Weights of a small mixture-of-experts language model, trained from scratch on English Wikipedia: vocabulary 8192, a sigmoid router.
Below are experts of layer 3 (counted from 0) of a mixture-of-experts language model. Rows are named router (the router's row for the expert), down (a neuron's output weights, with its number) and show model dimensions 96-191. Each number is 128 + 32 x the weight over its row's rms, rounded and kept within 0 to 255. Numbers have three digits each.
After each expert's rows: a language model's description of what the expert responds to. This comes from a sample of Wikipedia text that the model never trained on.

# expert 42
router:110154162129186133163130136127138134075117103106155141075140156120178084146104168156147141142155144147174173096124037145195171135129128154131085144184110120157153079099161073175109105140084099101142076177131146116106133056198134113178161118104106136100062135135100105084140142133122102102
down1:195124153113166113057114121131169190137137125133185159093088125109137148107112140095091163121106167110116140115143098162092146114152137110157105149101149139163112142130156107098141150144131099084141102143118177085096153155119116075150150173163126108092124115201110174143133199174131149087
down2:157116096163073124126111194133127099127135134139130101129115078077145146097082122118149173110108065126090138108146138092102102070100106131107134185147109118090148113140111155074090134125107126177126110167102102165157186139116096060109137091135204154168114110160082157235094165120111137080
down3:115126123107157171120181106160073151142160146111146186123186126054090112173096135125098076107118132140181094128123176162085157104157057133110107090129079134102134097162147154095108181122112105127109187136112118141136107168181134145130106087185061107166142146175161077195117158075142132114
down4:144076123085180168087141147108144138110178132128088160115079134121095123144029131112116143121188139100094126114156192089147148141138142084146143154204127195128118157105097155141112108074160104085161093172136155141129093120085111125158183151154112095089197100084082154177143138119161109128
down5:129127134139156156137131203097127146098119149132114065180100081142066121143144125119140160088142143110050129164163119127109133092112181140087191131118112109138192105116136134103059090091128136111094140166129110175173120113090140130159071113087109144158124096122080130125122164122112112190
down6:107103191142135171148125183160189100099104080115184146131129116162127143123161125133128170149210102129076098123171060111148141107169132095141146134039076172109106091130140150141070157121103166085115128122040129103150167088119175089116136136106086138118137152136118126062151135161087096158
down7:171106191120117148114136121086143130129139099168109140137123114152141169144131091103087110093086137100096129134180156099175110180097072166123159142107120141172119115082078193127114126105081163107154147110139150189169098105136120143097173118158079108100123131129115139126116094069131151107
down8:183145104215111104171146147151118169167171123141107154152097065195077108135167131129129159134078116139133172135071162149143093072113134088076111122173110085151141087167152124103171100141143135107151150128130165136138142200063136164184134144125130145114110129112113104157161134163141146185
down9:134060067145089105111103115145132125182175148186149121096090107180090141119087159119087104039152100133128049179109084169132160147173096104179182113104150132124132101135135118132136125174150042125115070157102090155136163154051094085166158127098127152093174172058109177138152124157130129089
down10:123144071175101169120140105134122080139117169170173161105085115147146171156163099148094153069115106123127117065095145129120090109077124142130152086150150122125195132148134131104168077127172131150133101148152126139141139133107099073155142119106126099176150151105167171080151093152154128161
down11:122104086073155173122137138134129167150116105087164133120139122127078121108152162139107121163136160135118145123130097165149130143134174106142110150189124111156183137129187137083125143192166130142069110132130177145077122162142099127163089048166161202113064082172131183123097165100141136122
down12:145125209129119152170094179110097138065187116116178121096133141098113181121203088161120148127143051112098068126087106119185153064102128082059160122089147164097164127080108126039115156126131198171154115135100133092133174109125124154127092155183088132141154141142122140132091148080118121139
down13:159164155125151169095103128095115096103156133136148095091144111187130096148109155147150098122140094140122119103175157184125078060133135152231135132154094110138146148122072148163101121139176119137186109105130041165139141126118118207129214125107142124155087118151071124152125138120088095118
down14:090111157173106105150082158154116140156113142125077148168129094211138158111143104094183139131097117130068113143129195123156145129161128082161160138161114116154067169118112102143152098195185085074112178134191126118160102093116070151108138144119102141142085155107086217068068162138110095102
down15:105097110118027148135136189155146157115109062164090158099097123090132121130153185169120099143196118135087138138168118142095060117079160165144126130129157159091186163139082122139103133174153115150133126072091176131111086154102194090183133131151137143125151137150113111188199158086112154147
down16:110059110110096129085141078157125109181172128195103135155086133109121082122183140138155073112082091093166115090176168105126099078115076119122099118113187134127155136158143154135117101072111154148143151170166145096135139136134171098064096098107152156175122112154092125127160141170125153140
down17:117080122123098161137149139191174098132155129121163111163134151147101161155138107101138104100118081181146170085170141157122097159113118105165116078096159082110118089096183167109123135184159090086098155130140148085144122201140115160169191067100162100171191156134145084150137131140127181149
down18:103052170117164143153096091095113062106112063151145113122131170140089132113163123191144128126148142141126130086121113053172119089149124132110154123134129159109152175101188118115044101104138109150076112135130108107088154150127147207142154158109089131142112115046121117143115118128135128100
down19:137150137067101115118111090177113133137088134155154078152130160115118171089119130101119065155124145131133127191135138092132090137117162133129122122154063177073140147188115155136079200126163143131068178114103155130152090150047157162065149103095166180095095193139167142130101103200130123098
down20:101100100183148146066150108143075127120105142138134052096068089171127180064074082071083121159098085071081145178105148127138101161118169113184072113183139143156141205058125171170123109106150177168074142139093131147182139117142162108097142091129129170155113105121129155106124123143145125087
down21:174115119170150130104113096109116097138152204116123177120184164118132137180167093078133090166154127132140146195096092130076155136106101127168114068098132087102097161106124188174157067134112134143143138151179105086134112164142140117115136147140114109168142068092134085124130131121155159155
down22:152165128083145060122174135096111134157144175153126139099153119162122137118131150147184097154125128135126120120097095179084102127152155115126147140192119079171086133116188131140182175148140125110147123129145164108139152108093087122104113128165120105162134112188132154123141166141087067155
Description: Pipe separators and numbers inside sports league and results tables, plus position codes MF, FW, DF and team names.

# expert 4
router:173136153094145122173096105096115168127142077109077098139139116103131103105115125086167182181173143083054120154172090141177129154113190165155088162135057097144139110190130127171165134139083139137127129217100066172120178118109109084180117151069098136135081139146086196079165108138211114137
down1:106124089150167108172141146104095045181072113146150114085122112124152136191115078160180113151160140059090157145184074099113127126139135079140117080194095160113154140129159133147166115104115097160135158132117129095102131097161162122152187171152181099208170169104090111129161128103077087092
down2:130156171150073134158157109141116103147135191166094098126141165099121164091111134128092162115185127131151112121148136122087103122136074120143112143127158143152144107116115147125132132118133136124137121152098131106149092154094181131102132146115096119122131136099175075097122121125174116168
down3:121204129177135133115125094124128118139093160176141140146073118180152189147129104049201132112090140114100098115130125155159063092091114109115148089092184114145166129111111116108134108166091087090123115154098126125083160099098107188124164149130128143118137054142148201104128136129137174114
down4:110107139145139140145169108085161153148146145154095105191115182163079094083120066116106136108151152144135157107152136083127095118110182098185101173183073081157163189091098120148155164159115202088145124070157139180130141168096025148099098120161123144124115170136136133141170133148151118085
down5:109131153209131102116095084178143145154134165118171098063102128085153151116133129087076129099140146092083121107105105133153123142138084121116097113106125099112082133117104191191146124086084144165143175141088154116124127170118199122111123082077128110120144134175189088088140115114125193124
down6:170176113138124122126104096163154170158113139126145093095144150055149154137138151129114151123129160109080108079181124118115157099147095144164131098082128153142126111108060105037165168136155108119109138140136132102121087095134141124113084102113147114194137169093114110119060088118189110137
down7:109142078133103166125147125162077158116082095084137150115152097108093122138199153171149175134143119119154137121143104108168108131056144177109117152088110181102172199155138102100184140119122097137117163148144169112129077103170137200088106117201130170156128145099155176187138095207129114137
down8:094148122136101119144105119147110147163091125146185139135150129123194154156147152188131104112129109164186109154109073109118119107122177128110149075124088111170073084137101124152168122104110106118128137137121144106138165214121218101141130106124146109090137107153233143152106159121112145174
down9:170154186123091082163139177120158092076151125191064169114120193130121158114102137159123092142083137116086074107167105124158168100197120177076121111073090176185183097123122155099135102136121101132155062215136057087118050185154193072087114098067132091117149099120103152110122156067093123148
down10:160164136171112120130127074108088094153139102111116113096109134175123118072155147157129132145099091127096060133114157135120082088197111172072139150151113171103119136182193117186101142102063114112158159132110125099172192181076178090102141101107160092081119092139156155176119118128126079110
down11:124109134166187123087144079169124148199118092106108135084120175103109125193126169131155151107183144107062056136095084123195095124115106059042143104163148102199013113060141101156130106093170085139128167077171157074135113097125144139151163136171127126132103091194182127098098128171146093094
down12:145086110154166078043139159091146152120111146089144147086174132142134105148134166138129156099122056139129158116187103118145135095112129104144117175163109074190156073145118121164147186090111142152154175117138078149166071140155123156147112104111109127084198109145165119136135150175102183141
down13:159116138113126193121108110187155094173113054129142130120128122149095089192139187171102156149169153158096136116146137123135154074079177208093106150145188126090136104095072137152104113135132110098155099129112121135156147091107155200150125119097123120229189069090150166142121093148160108146
down14:098096158117115111111138134138104093096082141101095159139140129120173100115118125076060086114146185131139134086112122164169144123152120075157105158168139154136136136139118129111179102080123140176143089161192168140106138146180188137138170100147168131117137132145084146145090084088099101080
down15:136134096174159134136088109099125110121130120080088137095175078104112182111156194086136129132135082090159098108128180138121110122144079172126155130129170169090077148126177112166116085112091144074131105118133131144134153071153163136155125176133146127132138083149164125139137069073089151168
down16:148098168174166122143092130176107161180114114071089161132108059116152162141126080127131147081112072116095133126136159154215054139133124064108152122070104133190127121117058147144128081108149171121149107114122130125127180157170174171125146127176157131117140135116159095146127196120099113112
down17:117150102178102103153121124177135141160151163160163142147096143108126189070130124126157159080119134108109139129149144064189145104120082104150155117118131137144100099096153119100115158163155136136100082166193147085080163075131112147096179098112103117137106161061094093148157095163026118113
down18:176158098127070159128075106102077133178154036149132152107119084152125072156117112095138118141179170145125156135111132112165132136151162140111134141144135102102127127155162158146121119113130072168143159092162148077132129095103179130105125142147103104152169086157142072128089066099133122167
down19:119184077129142102129167096090154171149105112107094136129166157109055180074103113165103057167105161113111124089147077145119159117218153084168153117146099181114111107159097103121124112123064118121069125084126162198160113128145144174145130127078154080149119135128088112108099108145092140114
down20:150156071122145084148154108144108135133120124120075129111137139068122155120156110124099199132139115131157127153070127156104144179118160100113107087136124139174145096142111097117114125180107088130157113127134157112157103104182166110144181158098152127101165124181162137095108165158187148125
down21:183159121160185162149122140107105127049129116137114144171128108129119134106230182138140104146105099089125101132154107121164137102112157153134169128082165151158174097083082046128091130133106133178116148093092159183139164075147137176156190120137073138093210173164117148146132089128117120144
down22:110126164189176151114120142138134150078120078042117147149138132127119058073103098209163084088165099153100121110098095142155143141110118050121171158167119082126185123165127173122115128133113124145104192176131108132075162148171086145171144164147119156122176144087137190138104139207145119088
Description: Colons, pipes and bullets after field names in infobox lists and results tables, such as Position:, Spouse:, Genre: or Clade:.

# expert 27
router:143148168105170154081141115116129119080114080141143147084100134110091137089151105151139127145131110117156139096134145129091190095073165082107145192141103112162103143069140129160096086153101140167136113156159121085137151059102155091104152177066094145074147130081165114105137140074169147123
down1:149131120150129090057127144149190148178164161114176137181113180176132117114128131069117093156138147188136133127080144138117078069154137143141062071081152136168131140168135142157146155109174117158147058146107061159184116117171065188124106076118170147100103157177123128124165139116123090121
down2:014124042083121152140119122139144108091139193129149212171151145126109144184149123094136112144127151157086126152113090110140096110120154127092158140139150111130077103146132155137150123086180110156085162154144124158123103136106090193171088114172142150120115143155128119168158098121087157131
down3:168121089156053097153115098140120109163152170127114139160110107181075100093085123115104159135169098186121166099060149162126145134171110112115081078153117135109158105102120159109122138117122191106107174081125178094084183118123167126142135137240173118084107133138130114186176120177178104191
down4:120162135129065096121111092127117142112155186114122151136102129106114106155170113109191148111163106139073117111087190045160067162075096092125099134169136125167098131144128121065122081095119149126170165115127126111126170132115139153075091107142103093101168124100168100171193126106140106206
down5:131134104100110131158137180149127150128179130128151098154114106118166213164092143083148067075165099110117105157094164099187167133084143144092128139128091140175147106114175078138131110136130134131148074086100184123121124097179111143134088154114168123116106096179098171172135093120064179165
down6:101103109131103090144159125152183096117090117102106121129058151188170129153134142132123169141148092115147126137099099109114174107114120100112099131168083097172067145125178167176136146168115092073109103116117113119155096186175132171133081066145175125115126096142111139129109111174104179188
down7:126144142146093140162088135099100117101057133154082139135119127148164119158136151141150107106103114075120145161143106126134124186134105153113095126104090163172137126069133121122076176123116119120097126109107181123117154094147139131101096141126097187133128069092131170114133150123130129147
down8:118125104126181129150069109146193178079102140129157158130070159129094089130134147186126136136151107127136112151108102175146114153110129076121120089089143152129143134103094145128075121101105109151168131100191143142134100110079134086156226147103111136076109089102120175124151136082125105188
down9:102116163115101123135133151124155152176064099183082115126161085103116128161165159166067112144089190148181074110082097202111188103109070066125082126156116107070130113137172145127156084164037104099167118084115120149112125078110147134142144138128144168196067115188084149154119127125151147194
down10:118144114162187093147074074091146152095168130102112129080170158138121159135107182096105135135185168122114209098092152123070086083161107151114142145137133231140138114080106093055133162100142132098102121123120161112103122097140101115127116137096137138155124137146100113161077123137151138145
down11:129031124127117121116088154164162119123085124086108133129055101085154139138118120196124099158133072105138161123121188144125107169106127108142133158097149160162071173135128101166094119141078171114088148114089121142135124121157147160183169134064161085113141114110080173093143171089204147084
down12:142110156145119105089190108177124151135095094083111126115127184162118102137127187095188111124127166079093129123149125089120129145135116125185091116155124121108108108121175141034135111155137090124126133101157164150156103116083096047142130060152104108118160117132155093169157107137112086107
down13:150087167150140160169135094131105093096092172156107180125127156174160112136102099143129136084137130142162101109078145186147126106182123147160142120150140109180150117045112090084077149154173154134097098106156187125083173120095098109152140140180105106095140171134123072148099114104096091153
down14:135129139108129103146180054118154149105182148127098083183131140193099135175103157086145149120098068114090141171160155095101113141177070167125119163166142135087084114120177145174146119147195105136120074083105145145210063141143115141144101104136153090143101115116191156140105073157100137166
down15:121066122148147126124121088180127127142126119114139135162162157126143115053088079134123133120189113217086083157039100082131083082136131116133180100147130143089169209144126137145103092108056069139123115116147081155146158109103143136181138090181154103115180124116113122106140151145152139176
down16:162146118173138117150139143123090150150164166116129109135119077108112189088135209158192128137118131108150104143128143156153132123150154094086197070086183117134082111110115100101116146125080114079053115088077085119166108172134141082191203110166092126170155112129132100075140067163111127133
down17:144118092098145121180149145130117089147093144160111152125090117132135149078103124201115155127141113145149072100102157178204128086161129150106154126157099109126148157122118104099065170147144119132126153056146185138084138139103054115109153114087098149082151087150144110102176153069120142162
down18:107127123139075104110071112130149121103129173103161099111105095152159132106122133139128136092049179099143057158173132092117102142134130161161119120129100156148089129139150152172189145104124159157127107117089058124196138107122164123135085136117159133136118138204077151098110119129156150139
down19:099148060107165129117087172138155142198175171126150116116137101117084093140168126102140176167085129115075127148108114158089113137177090128157123049081163154148091110133156119140161146150087102092138149181154101115109163146091069098152135077138153222111132141057153100153179095098109166105
down20:153102093167096091116101133138111137059096105123098127153121099183108191090142119142079212189177118122100094150158141112145100101098111160136116158133117162140155152125146161149121105180131111077171147121106100101118159083073146155124125129105132158083096134115152091094121124057129132150
down21:083117130091109096103184106128095100156113157171126208109126065088102130134124132121163111122134116073119133113152094129117088192114089095094139157121148107138142159082094128121132221105151125170177161125117153152194083148109097131170073142138134133140128164099122117169191100123055164173
down22:101198123226134216092169144137083112108150136098122116137100106187148167176173107196120141144057180141130107152137109128111091146140123106151146101144113130086035117160129148122134111155076138158202089134154111114099163121097112162133150141099105151133120125087120155143156167091137114192
Description: Apostrophes in possessives and contractions, such as club's, we're, It's, plus some word-initial pieces like th, su, pred, feel.

# expert 15
router:118138114109200109149129200135124160124157095096114102095087098156091128137192091122153117150093138174150171130169035091189121150134111148108122116155106148107114082089118063152110109141064132150156127170131153071116141041093169123112123157097095191083096110148129143112138113119139119135
down0:146131117129096121144148091106142175097149136109179166149114103159129131124105113067120130164107112175111150060076152151135088145169134096076139139098163133139094137106086119204057114099191106082088120166094090112130122081130118093130121176109152132120149114140113121124128109140107158124
down1:114110133154115090209126110064172113138153142114122081109092100109119138099100125115083113100155143111133115064170085107160130096086122113120111188112117124119099106133201056150067126097071136057129168204127092215150147134135154094161128136113143102125123115110071075124168110106093145086
down2:129136155153082126099103091079114147158134149156139114146166150143153152125103102099110174149180125126138125104096190187147173080148145178120083206153131117144118114141118120119084111108108110105099117109223112099096151116086106135104105106165134142127066147139155127194074152105117111135
down3:125169108151106144153204122141134077086128117126139152078108137131145104170122142126103118156155152098112143113105086137123083178075168106122112185167115112130121131152179097112048118183164142128146177126130121070096140177138072080069071132110149111150140178129149102161077173152134103162
down4:140098121118092132132128107151128117114145185156142096166132106101151120096069112140112158143160173132132139138083113176096145160168108053113176093156176113124135117144118192109141103072143136132143178111090130168140121102117176148091147128142205065065137110173118093065111117145112160116
down5:134116158149141142109122133182138107128158104142140093125116140130105182178110074187127136125123146101136147156108071136101095171141136120164166147155138070140195172176145107090104169109135097139131142098098097085155105131087131106142134088129109090131146111149155076165135111114116109190
down6:096110099129150104141126154099089096069144173133097153124170071144139089154167124181096152186157112156115135101095073127136098135123088131125118170094138112081068098143122090147153106091157122117126044145152096136111086099151105086133110095122127114176130116101135113193124094115113100149
down7:087183079144140173156125106134229071075081084136097210152120132105129115188152140116150085107181156140150118148102103108117127105127135079165110117127101137194102129070151090159148094145136093162159127151064116145098138104103091131145147146087178158085153147101127169114182126140168142176
down8:187097164154103133101123161122142090133132127148128090185160129126163142108123101131144097085127171140141165092113137235118176118196203099097127174125137076148155110128147137118102117144140160118144090175149148136185136141152140128089145186183182095101155128151134130174157085128113093158
down9:128104133124096134195126114112109162144115098116164166155094110156102131120131123131074130128095072102138072164094142177153162121060083061093167063078144185150099122147076139129153104071154143123082024139109146108158135153133134163096112118129130152131230127185152174156079114197129192103
down10:123075120167099102078155108164143071131112156153166077072112160119126115103133111133130162117111177183126080118128097106110136153116088127165139128158122129132186135104147133089074112117133122166161107091133145128147130143146071121119086082051146106097128115105124147147078133082194141192
down11:123099159094148131152170146186172163141092068107159111169098176126163077097123109120123146110138093120138107174102145098122162171122130066106110145110190087134119132150140141141095173125094113109147067093118159094109079164091137140147145095140069175150110112148106050152154157116092122132
down12:102210106143138130152166125081097139117142165138117089192091120109163124151130105153143111152133154144134110119055099125069127070161130110128145078112088132124118124169147077130128094129099049114132095088138147142154108082138131179107132145162120130135160145159126063137121134118121139148
down13:149127102161107113094105130203144083109082094181132141160151107117120135162158159144119081137115145116155193094149096131191138148122184139152131127151130114136167185133123174112054136162123110148124143152140129129115142106141112134120109058110148119093131140142098142215083190079128047126
down14:114098148142087157190134108094148146109136143178098097122156152105057119134103138178133120131155132120088085131132135115150125077130107144083104177125155166110075113140138057056096111105147112079090124156102138090120170130156095114167096150119071030100156178148117129143133174189097135099
down15:104126086101128165064136176097133131117101119122114131068171140145123160111204059188089111164114104120118133065169154156152152115090110100080145146103100119112159132106138080132146080112081103165117116120155136136119132129129209144069094147147169087189134131086202139108167094180062127090
down16:180125164126066075135157128108117151076114162109170118077083124087197126159157117090093101132113131171182114146166167153124074213062159136158097103189167160150128108154084147132105101139166134144156092147090113170134173121119153159052139123120145118093128084123108156153094110138123117150
down17:125111141106106127166164082085131225060132136134123131182056104131145189137124142104154113117143149090098176101151187129134146183123168089126120106124079145144186139146117153108170079143103088093138137130126208088088136143085102170140155111183139158096161132123116189148038191139142141126
down18:142127071115097115119144158074119060171126149156117087116096125111199133121132091138126114127155125126091098097138141127094162122067114154105145104077113140142165084169099161110134144086141190094137106129173090136101077142154121145122083153145161090129106122165175105096118129117112171088
down19:110099146119100142109141134149180060146160157135109127187090136171118159152093057134087076145125123148119112096112135141117099130056089096141103137150090165143097120111079110126161184165135089127118090163165180077056149138150148132111144125097145138129131097143095131133115160139109081126
down20:118090152156152148111185099160141163129115121181125116112140143129125147151158093103077125094077107114072091110125110084134097112130186070121176127086135042158073162121085156123114126184094137149083145124145134128103147149168136188136116119159106101085156149159119136119137162183104106152
down21:108139152145073106132115115137067164126048146138109118138146120126090090140113158123144161072131114088156097184085133187101119089119152136154133134096123163136098109163157177110185094100149138122069099165076140120095117164123138128149132110194159106124179158160116129110100062150149175117
Description: Word starts right after an opening quote or list label, such as "there", e.g., Title, Directed, Nominated, Upload, in film and music credits.

# expert 26
router:132148133099121149136134112111109106089140097104114098123063134126096131139079119134123198158188156101192129078163062114221183103081163147174152150150127139125125138094136102146130128170131146148132080152157093105129198143188156174131069163042115159119088108070131164085096053124169137135
down1:175128128161094140132123127116115152139083124113091103150105140050165105130108118150049110126053104132148112107169197109126181148086105085128168144070158173107132184174107129077156139155117089095092133122118116169122119147184122136150134168150138123109094126086114044090118166138147164138
down2:128122116108157106139108168106189128109091116186126146135115134134106119101119161077114101107135125135089151084132096130087116100086105063137133158071110110084165116120144156171139158154132122110124174113081188148126129147105110135082161117130111101191104076166098124133168163129137185145
down3:158156114178099179091129101150103104138062132113155099059149096168154150128161115125120104083122133143110101164109169070112148159126100171067146125111174174135091177130208120120157101137079064114122138092145138107158088121110136151122104021152159168097091126084113155138128138156163099064
down4:154118093118137164140111121097158180120112132141131164104127150088157068109100164234183114149100088151097159146122112084153129146101139122190110174154101121106135057128091146111117123146101099112063173148127112153137129147172121106103160122170141132118154193106148145145153135158082067146
down5:188149141091174099122099077199114191115121134131139144145139052136125067126128174080111124085126192048123130171077088116107090138138154148106123097095144175173097113110137086138110157116132095092207176180149142146135068148099116101137097110201110119123103147109157154116114143129087130125
down6:202112124142094141133073108102102122159171116125164141132156173106135098080111116084106111149075116173102135083125126121071135091161079145112113171146167110187123166110135141098184112138097152128123081154120112108126129131100111097175135157123164211160098122130144140194194131077131134106
down7:172141159153126094178075124138128113077139169204105133108120092103166156110173120129222096121114157138124111119138143182127140102164140125105093119108101118099144120111190108110176061103127117082153112110160132091099143165141139134153177070159182110097144210111094147171104140106092125155
down8:100132109118155111136157152132068129080087131145102124164146124131135069141089133152099183081118123115141088112109090131100147165074118158185098102123101146166136132065138141147111128148128170084139108141197126116102187138111108122171139151136097166068132132083129076108089053167115134116
down9:153122109162116131149129126115039087148093131165108099119097089147099123179116117121175154116128121117115143106175136130150093106139148144122157133143165162102078168107142178089152137115098201092121135102136130144149098141103086094130084083153145140092111130093085106153123071152141149163
down10:164119122120057142153114186098153161117140105106108179111121170123103120104201147135144129117109136146103107132158139136135179207103134088095132133138128150082137138132145144101148111126097144114104077166163149091164111139137141116085125104138157124134106122106140137165172165115121131160
down11:158115141147091130108139136092080179102086141094136156123065107156081090130155140108135151157145212117127142128160134126151074192077181125094110128120168063102123133119146088133185119150140077153098189138075079102078085100121139102139172113136138116176136166144153114163174132131158142165
down12:099132057185081161158106150171112119171080091114055126131094078163068126134144137121205159116123121128116127116182141143132111141117109130093146067123125161111137119139190129114144112129145137168134095149132095083153106133120094149144118133158106075121081101142107175146135129173134164173
down13:112136150144114150149133136145099159140121082174082115136138136165132158140143071096153047162103100101143131106068223138115185156169129197108050145149119111101194156098092075130158094085098076114135192126112126189087109118075117130163097159186114098117130193123095068131109085122112138174
down14:124122132166175172120094097130080113132093153151156064061112100109096183155143157110117096118128087141200110130069143159094096124107191160162057088117116118136140127126158093121071049112106128129142160149151151162158098082081180117161134087147060158121153114139127135145117086125128136130
down15:218123119243152103155160092067135120084143170142161123120124103119125147105129112100173165131101127145082102119129183145081136088133101107140096125059116129145151148157105129110087084117079164114122153175133138149153070157115093141141205154139133162165158204155163152164118133116119142155
down16:117150091121114083094155133185186102121099093133127095101114155140150133166133119140137113196113064125099160133115093130178108106095125090114082114135142114120131128113138135150139135088115106089206125094106079068132104121172099136125134164121136141143154091143081146180128133146130163132
down17:161171098105118082135156164146085155119183143153063127216100172155125154139215130104146176105114127146144157099161101162133131134083137150086126095155090146067074099123143109131210121104092149113169097127083163155132128071198106165088105095111169118156114184184145097115109132118131040164
down18:135157122144105156164113127174087173133128170094167142163146107148223105145134136125130125134147096102126118205101127102087164167143169092157179145105153128145128156066120141072159118133140057075126085088142176076156091118094126113112149133153118129098174154086157093075152114165148137163
down19:129083124160170150125126074146056129186091175187142044108150114058157095123112171123168162121117123153122130140092103115099120082169132128140130150136126133136141088109140134145099144035181160080080186122114078144138077150136077118115114160187080107124162149162145104089169064174156147127
down20:096096113099122145117087107147101156092116134130166078131100109147133131090164153084139126079064108131128070104053122144128096180170100153133118103125063165160108173144142150143156074101124115173166142091122168148109139158106128105137191138094124156084102074118136169150127126141121129132
down21:087126122135127119158125037157161117106213128124094127145147145146173119127101131157161124149165087127122140176142092148051088115117151118119105088120098124104181165083183136122110145144113156093098116120086128123090121105152150121144138102177138079117132068095103113152139077114186145111
down22:158153137167115177139107121132087131141130144198142084086174117180192104157123118158144067186151119147083148143134120115053153111204077111129109120160162123147153110158198173133218101136133135097092116144167147090133203073119119174128135131166178114123141135104102147124126099113135145101
Description: Word right after was, is, or a in biographical definitions, such as the founder, a species, established, responsible, able.

# expert 30
router:147141145172125121133123117086141162106129117148143116159153116096130131073118176092071158129122141057145083063159124090110150083139130099126151148118046105115124119145099142116210153169095118157124160130154182088072167125116124091127095158150110160124125144102200130126123086121164127094
down1:165099103117119141084095159134117095122099159094115157125139133121100071185157148116062185123157103154178081168155101109132125150102143190117108129112131122128101188123109091135137158116072097069186137087135106067136141103148120131123157173124153092134178151179090122083144107098122177135
down2:118119172130178101126149113110150149076061143104152158144117117080145177132170104103109116090119069117131144150150074108155068101084109181122186107149098169108125162140128150165155080125129120167133151137150119195134107167126172154140184106166065110093101125083126175171066134181153140153
down3:125112103082103131118141132144161147181147101189118126127114137149152114098145199110098103121121166150101138133141142174171125113124146133165161127123137080097155175148127158114223113116101160144084143135129170117136076138075157106167149090109103158090113097109114177133152194135119137116
down4:148103165137133167124115130127101105124143085142099155095154154092171130155106149144115189146147157114140127110096116129121083119140107085127137102169134120175128036060138116096147110155147127108082090109139134119083184139068085148146096127152152097157120131108117154054181126156078096119
down5:139133039156130062100126094150173094123095144185188068079101123127091154115131117109136125089178138145129169159110128127125074103106168052111079146154136167120104131119119145112098160064142109105106119205162208103120136094042158122155158145142091097141156201145109122130132161118137153152
down6:112106074153123169118125086179103111101169163193170112066106146171105186175118107142146116113134098105141078122124191153097125132153154116119191091108158100086140122148138146132090100079142118159183115141130117153168113123120139109094151098112184124115105123183086108129137141098065071134
down7:104125065095118082122171088186104142125081139138131139138138073185112116190154118126141182117122108087113149130101165112143112157066092123133153174099122178120105143170186113086142140137137133174130087100160158151113143101138142062102096065179102138118138138142166127116130111102123156110
down8:058084134169081065182142096119151110108120107128107093138154151173105138210105137167119115146135117076142131075120063128088152120142115125146109122154095138096147081134193099127137120122150172151078113136018119111133145098126131128134101136167140125156157149124106117103147177140101154176
down9:108149136154123130142132109148145091129065104124115128164125081139110109184117161113182098075151136126097134181122109124127172134075156127130143109145136131119138097144169140164224066085118132150157067157079144123107147104114136155193098101106185190150152111114164170160108122156151177120
down10:118122126089133117206108195159098161158132143111121139162141063112117159133170163143123120134133112105132130121118177074118059147106154142089166095108120140130104174131110163108152163081117125130141163170150151079108106157144135133093157064229133125101134083118149164104120172136133199139
down11:081097136139120103156107153121098144130086167075128141146148076135110139134174091099154061174157121121133182187159066122155155149070133108102146116145120158142088138147097192100135112084141115080119084154162133152162115060152067197133147168153206183125164151072095125136067100097148137128
down12:131080131145144138091079161126138138122122200103110165119098139092146049139155132154110089171191119109144161147132129139208081109163120149128166163131178096115104133151134118174134177118123124074149179132123101112068070082100150060154141133095108139108119133086137166203087107143065160149
down13:157147187138114087102117161113127083118157121120143066148105090139086118065107119135143088129149129138160056092197094134072184097099117157141118161129161095076103065177123108170150096159104117145173101102138103124137176109098153086136085143074132150126122145112127169142192091097096132181
down14:101186180094103103117148129115127150143152165120103155097140140181180128079114097146133122159120099117085093126143118127175100100115122164106133127183098135147159153137142115130121161151099100076129159174107077202148139134115077166144145080102121180138138092129080084115172116095123085135
down15:109135135147139121114146120114092124160160152173091124135088091172199122097102095095106176093108122161116099095171118144165145123100186091120094136133154167129133138132113110108127120103101147049135133114091048154111076139115123151121136217185079118176167179122119085150154152170122113085
down16:120114074080149096136113115123124133079180104106101143093143141157138137103159114182091131152158140106134137092123171124135125137118096041100155140088111114134145134132134143102171128173161170087102094097130101132103113172155124056143120131132160089149131122100107089115138146133133113125
down17:130160142089156174141151093146062170188164175159080183080199110147148134129114154178059185130145159103130090099187143145172117184178120125068169132099129077158069153121110159079096120138126169118141156081097106147152085104130110114153124096107126156082124060136126093165106151107116135079
down18:161093127110100075100146107132145106138115176137102135144121102142133144192180124135158100119151167057142198149097122145087134106139106130180144160119140168078127139143082108141210178102130135101150100151113142110083117159159175108139142129196162084180064116116143130146124168161071127141
down19:129137095087116121123170077102136094141145118176120055043108042146116142165112157104102135079083100134143109125105130140092103143149122180138136161097109079180082120154114214159190119105101109134174162107097129215234153112121105130132127137164159171096127110137160118158155129116135114129
down20:087135160146146118133086131200103151158096147166099136122139157172064075112131170101151123147111144165105070115078083115121145081113138063103125140112131125118135112188126160119152071113127120168088091128085176145089125112218035112138123131113133126116136167197160155159177138134137135149
down21:131102131113123177217117104091125108108139133145114119135115170118096159136222100131128126137147120125137168090080130168095073196124153169097149124221079147096146172070117105155134195121121128158107190107170167213093160131126065151115142125114107141139145164090022090139122128105134081127
down22:071053128140134112118153104115126106142122189125158096199116182106129088112124179080123113132105118105174160163171114144147075165111130098092099124059047142125114187102086133131130122066136135112091143148147136123087112145105129045093175170132155144142103127122128135149088134197103085159
Description: Possessive apostrophes after names (Force's, Chrome's) and place or institution nouns like Street, Road, Avenue, Field, Brigade, Settlement.